{"n_layer": 9, "d_model": 256, "n_experts": 256, "experts_per_token": 8, "d_expert": 32, "d_shared_expert": 128, "activation": "gelu", "moe_layers": [2, 3, 4, 5, 6, 7, 8], "router_score": "softmax", "normalize_top_k": false, "routed_scale": 10.7, "balance_loss": 0.00518, "balance_bias": false, "init_std_router": 0.0389, "lr_router": 0.000814, "vocab_size": 8192, "norm": "rmsnorm", "norm_eps": 1e-06, "tie_embeddings": false, "optimizer": "soap_variant", "lr": 0.00281, "beta1": 0.95, "beta2": 0.95, "grad_clip": 2.0, "batch_tokens": [32768, 65536, 131072], "seq_len": 1024, "train_tokens": 324400000, "steps": 4716, "dataset": "wikipedia_en"}
Below are experts of layer 6 (counted from 0) of a mixture-of-experts language model. Rows are named down (a neuron's output weights, with its number) and show model dimensions 0-255. Each number is 500 + 25 x the weight over its row's rms, rounded and kept within 0 to 999. Numbers have three digits each.
Before each expert's rows: a language model's description of what the expert responds to. This comes from a sample of Wikipedia text that the model never trained on.

# expert 43
Description: Plural and name endings. Word-final s-endings of surnames and plurals, such as -s, -ks, -ers, -kins, in Williams, Volkskammer and Górski, often in sports rosters.
down0:517479508486486480456501502486523498505473465489522484509523524469532494425468509486488500499500463509496495498502497536515464521465521545487537537456519511513494521470509480493527497527472504491489467473465524528541503541458501506524544476579478496498545505432544544478516479529510511510491498502489489499494529528512519540488512459496490480544481479491522503486482502518528511498455486467529519583520486532482469494528487507488515507506479482460491487513526506472508523498503489545492495484522508490504500481513495509475541503456484518511536448545462477504518502526464528509492513481526526498531578504527488540533446517518480479510498458475521492501512533510529515453447494504486495519504463481476477510515506505528517509501500488447479490471520526528501509465516495
down1:516546488555477522474537475444485491500527508452512490525455488512458494508500494519534501498545502465500503507528487491507467503513510468539472483530499497517524453464495520496524490507486532493482549507496516516479525479485485548471472505501528480489481545467529538496521541561490518506553500518503501512526483528505490503515471489495470480475543494510462504466505480543515496525521449502505512463477468478494509484506507526546521480540499524524569490508504500501472506535495455492484547509498513522501524540545505508513531455541512518444489479473522470467532504494500491539492491511523495470489501530513466486485546533498489475480483515468501430487513482487471517513489458530548496483493505501481503510458515493528504442498472528517525510492506560507479503489469505

# expert 37
Description: Years and numbers in dates. Numbers in dates, seasons, scores and centuries, such as 2019–20, the 2000 Summer Paralympics, 19th, 1980s, and 5–0.
down1:529477512513478480499487485516514528512489525486509464477556513515520500506476471496519507506526436493492499471483472512503479543464524466470506511477447477487528481503500511512485513492484506473521485502497531522519490514504485521494527491487501457552528485543483491505522487493531496514510510537517473526476486500497497485508491432547483528481502528501504460493489526512465481483444488507515518462504525447504510551557506508492494521554539493500534448495502497521555503505499501452507451524493432519527496539503504520484450514540491496477483467496507477504495480489515482483447536507496489489515500524521493505512526446546517518513537548498497522449484543475485510549490452488501490502480508544449502500435496490527513485469500547492501463508509499482520544487512491
down2:503459506504463476481544484523504493475533496459520504460501494534522508490490488497473485486507466531485479470485488484524478510471501509529516455516468473448557467549533464518493463508468508522562536457507485488490508491505501503510480515487486543535519495467525498484528550514496524486475498520500508483576514515504513474520509509503505492509498503529522488488481508542548460535501510482501485482457550548499493434482501485459534502526522519467537545504494509511484493480458503504496535529466517543478509525471516482507509519488445478483565510488517453485486501504469477489513489518507466509449492499487485527506504447488510511529501489494487521541530506507517507492503472487523570485512558523531526479481466505480523532478502471491504525491487496509494554498476480

# expert 9
Description: Mid-word consonant pieces. Single-letter or short consonant pieces inside foreign or unusual names and words, such as Saska-t-chewan, Bra-ch-yceridae, Gi-el-nik.
down1:516499517516497498525535511512497478524461523461472509507473497483550481489517418454525503464553489511516486525505514534508542497491481482523479479493480486516529517502484493509498491529509506555518519519524524503514505511493497508482490487499515521476488439545458474498454498479511527498555535503531501537472480489486476577484447510463480486523498497434507503529478494495495483494513481531536451480477503499471530538494541492504473447517477458501485554503492494477508504432512500525503542502484500533500493468518501497531505478500491496528519542540509467494514500490457515489534513509535509480433462511522458469485501470497499472472486499478463498492460492455500465485517484494482501480470502500552494510508502505474508502475454508495510506485508526482529495489486447
down2:439479548506498492474538465442470542506497472493486530480476463499486529506498509492531494505499492529490492512522492494546503475495510505513515516498513547504452564483549480504464502481496490499482469511506526502483504493552517519481519475515561475502490517515550522495469509471583503489488510521519488534494507531505510488520548480505479518502491451493485518488497496511462530517475513494475504458513509521489477514451453537510524497478500485516524473492514503481491522464475527469481518478486534476516508492513518505530449479495506529535463505504543446540477536482437513522509489490496458478539548523520495466454490528473496512501506489454496527502484507477487490514531515509545479539549507495539475503496515476534534511464528491520506507529490529486481500502490447

# expert 29
Description: Proper-name endings. Final pieces of team, label, company and place names, like Warrio(rs), Dream(ville), Clark(ville), Records, FC, Pictures.
down1:489478532505512516493509479467480471525505464480480485528468467482526495486514508481438508457496493520489495510485506482490503511430540517477492489495464553499498563487493472467497495485486496453541467487516532463539506506492526502546546529526498477472558531468507511468505502492530496541452489502485516475499520482475547504463518515509504481533467476480465479470499506511508533494499496495516494509503514458521549471565481525464492506500454519514481527504477510492500465493508481488500449473501531508483487469532512525532485541452505502512478489496482516568569512448512516470517497486530501487524534538486488498487507532491532515517475468499525495511494535473545522487497494501484483527493520479487494529485531503491489474544473464522456516466472479501497520540504528
down2:542513491454493515516501480492493517500510498439513488480480488503443511488472493508485498500531508506529509479513525536508496496472488494508521505513515523515495490481530509555504505490453492492494524502488522532501488508486520504497515474513518491509471512531483537527516504488511500523440510523463531481498421486539495510508520451520509485489503493553532521541491475472484476458514481505510499508497539488499475463481438463495491531471511522490494503531488501496490485505551507472499501485512508528500507431498498506523488502493514491495508525489457530438483526546461482560514468505482507535496485487502510504473524599543503467470512515545533487489446505537483487459519520490483512473521512507489525469549488531495450515486514484541551507530505468534506452516486535

# expert 0
Description: Place-name word pieces. Middle consonant pieces inside proper names, mostly places and surnames, such as Tash-ken-t, Haw-th-orn, Black-burn, Glou-cest-er.
down1:479548478459505468460506516519458482558517534524545513482517500509469502500539489457502489463517499498522540470516507501503528527535512485471504481503490531467485479481512497512506460512498516521466474530461506482480531494476459499487522535497581508497530499468538543530505479536512529474541507505469485463449525494495507484487509541524550448508500532518501502481505473485494530486494509517520478487563455485479494469522506509503564502503508515489487521495475528492511501492495496538534574505504526478536479550505523505479486495527487522507475491528489465494509474475476531511501507473489518512460508486528465485518508446562488503508504497506488519524484482510495494521522535450461491465520505476495489500548495522487514511561489490543515500517479517479518487537511475
down2:453454523488515439459474516474483481534481477496521470507498483466526519481479478511463479519495512498510491521537507507530511535509495530502508457482478501491536456473517472466468508500497486532491471470521513481551539527505497500481515452506525485499486526478513479523465471472435501482500529488482513509492452432458511481489457504527476555538510516538508504493502500444495544473509482528503517470500518479463504528491495472518468488508491517517513543557517511505529532474510479538481492497515518467476502484508468492477554536496530476535486531493527475495518500522533462513508486492454476472437469524463505489502508518487490526451499503514497513485522505479487460529465532500458487492516502495500538501506534495511530505499486519458493490510482483485477516429481500

# expert 38
Description: Numbers in tables and stats. Numeric tokens in sports tables, measurements, times and coordinates, such as 199 lb, 8:00, 183 cm, 7°54′.
down1:513470493541509503481484552496484533493491480531511508539521475482508516504508499483526509442512528526467498486518490486467518495527544495487483494542529511413460503528449474503467508509486544478510482517537500453479499550520449486474485515427492472470523503522510503498467483473517513529551518508500502505512509516526486518454506478515493493463537445483500459471523498471496499509544511479568545515553465519487499494449460497486482471488455534500489541471518468496528483470484443504438500486522493497471516488509502493511485483507512491500501460482471500501483474510502494495480521533505477514486481499538487506479467523508463499493480495505503518511532502531491493493491443511507491474502519490502510500539457499526504514536505511495517550483475443532516482488516524
down2:507508496450472495521462507511475456494527492474486468512515491485457479531471499472494492519529536483520476508482482469503532535493469507475512472512502498534499507468517511482502453516465500485494470491488530520501523520514483516467478528470496526523548534476507465500499504562523491507550565502473491511524492530475473494483477456509514531500482539513468494489506496519460473483525460538536506556471503485541527531512536473522499493502517486492477508459506498512488475493504522490494504512455520472514513456519532501518512573550497493566514510499471456467542463507493526549530541473520530482491465498496506465480479522494508478505515488456524534454494488475506497512485513528503504487518544521525503435541539485484507475490487500489486555492468456496495506499489488

# expert 51
Description: Scores and years in tables. Digits of tennis set scores, game records and years in sports or results tables, such as 4–6, 2025, 1998.
down1:539481505495521519478499513564486508477481478489508491504549527510500486496486499492512504474491497517518527466513530449520531493505495534542521507494534484511531498515450450527489564502545499496493549487489503507496485516516475490485517515498504463491502529491495540498522470532500490539507527515464519461505508527534486464509483498506485516459457502542481493538472495465492484495544476524525479572492521476506524527537516521496510482523471491467514476487489516510443545495476490493551510507516510486502497490502505512548518478525523519515523489474465496534517447509502526526504476448527532486497471518453455498508500499480504510472514586508520536489460508514512516439514481487474474463520541506481489496502493511450505480547533498534476496492498507519518469495561475
down2:495506532549498495533530487506512476542500499499525510506496507499489503541512498539545480490477511484484498482494488476535512477550513498529503494531544480546475494462523471521500519482478508466474461504467534479507469532503503491507484436478514527485493469453536481497525484483494521443494514493540494456499473500490532487495530521501552508465518521534468489494510492514481533490493511520504524501517494528511480470488481513507430498493554516473500514482511509463443516518494507474487500536493477520469491517542495495500536508486521479531543489535492457551488422474499517535505490537517500553497532530487457494474500445508534464525525508512540523510507509490472472493468515506506488495475513539508527462466506494472443501475541485521493499482439504506536523488512523

# expert 16
Description: Formal institution names. Words inside official names of laws, agencies and companies, such as Act, Agency, Ltd, Railway, and the connecting of.
down1:487509480488487510498503486483518484500478516500495502484483518515487509485501496498489512520521487477516455529467488527471506490487515483521499500509480478458515462500540458499483503505508474516542445474504487506479515538517506504507481487467492512507519519546452475467518487502504510498500454470531464490493496498522486521487446465458522509475519485525552494506438493593473527492522511507524491509515490492493510521537513550506531541476486492502487452497458521508521524525495473486469470555509495510475507538534533473502476445489440496508511475491495539491493448528502496541489523493503450514510499513456555505503490486556494474501505500520486509438537499504497495510515496439482495444480513516522483484529482554460501498451455504527478534501468507538499478521530506
down2:516510541443512475562507482542472477451535514527527462516503493500507542505498514483477462518507525518483503503480499539524487537508528492505471499532544495507455474497495481533473488493521491512484463448493509491491498524485498499510476506516548520490514490521530457487503480504499468560495502531502534430482528479494477483472475462491495471488469455448486474526504531534485458522461466473499485494471487485480518495506539506533488456487506472500516519469498507459498532498501461513541480532510508523500477518524508507492552497469492490501497453486519518563523498478437537530474547502510487472491499464486467493490464470460492499495509481485520480497495498527556505517512506510478473453511537491539516473533496501479512472525471513531527488540509485520525476486540502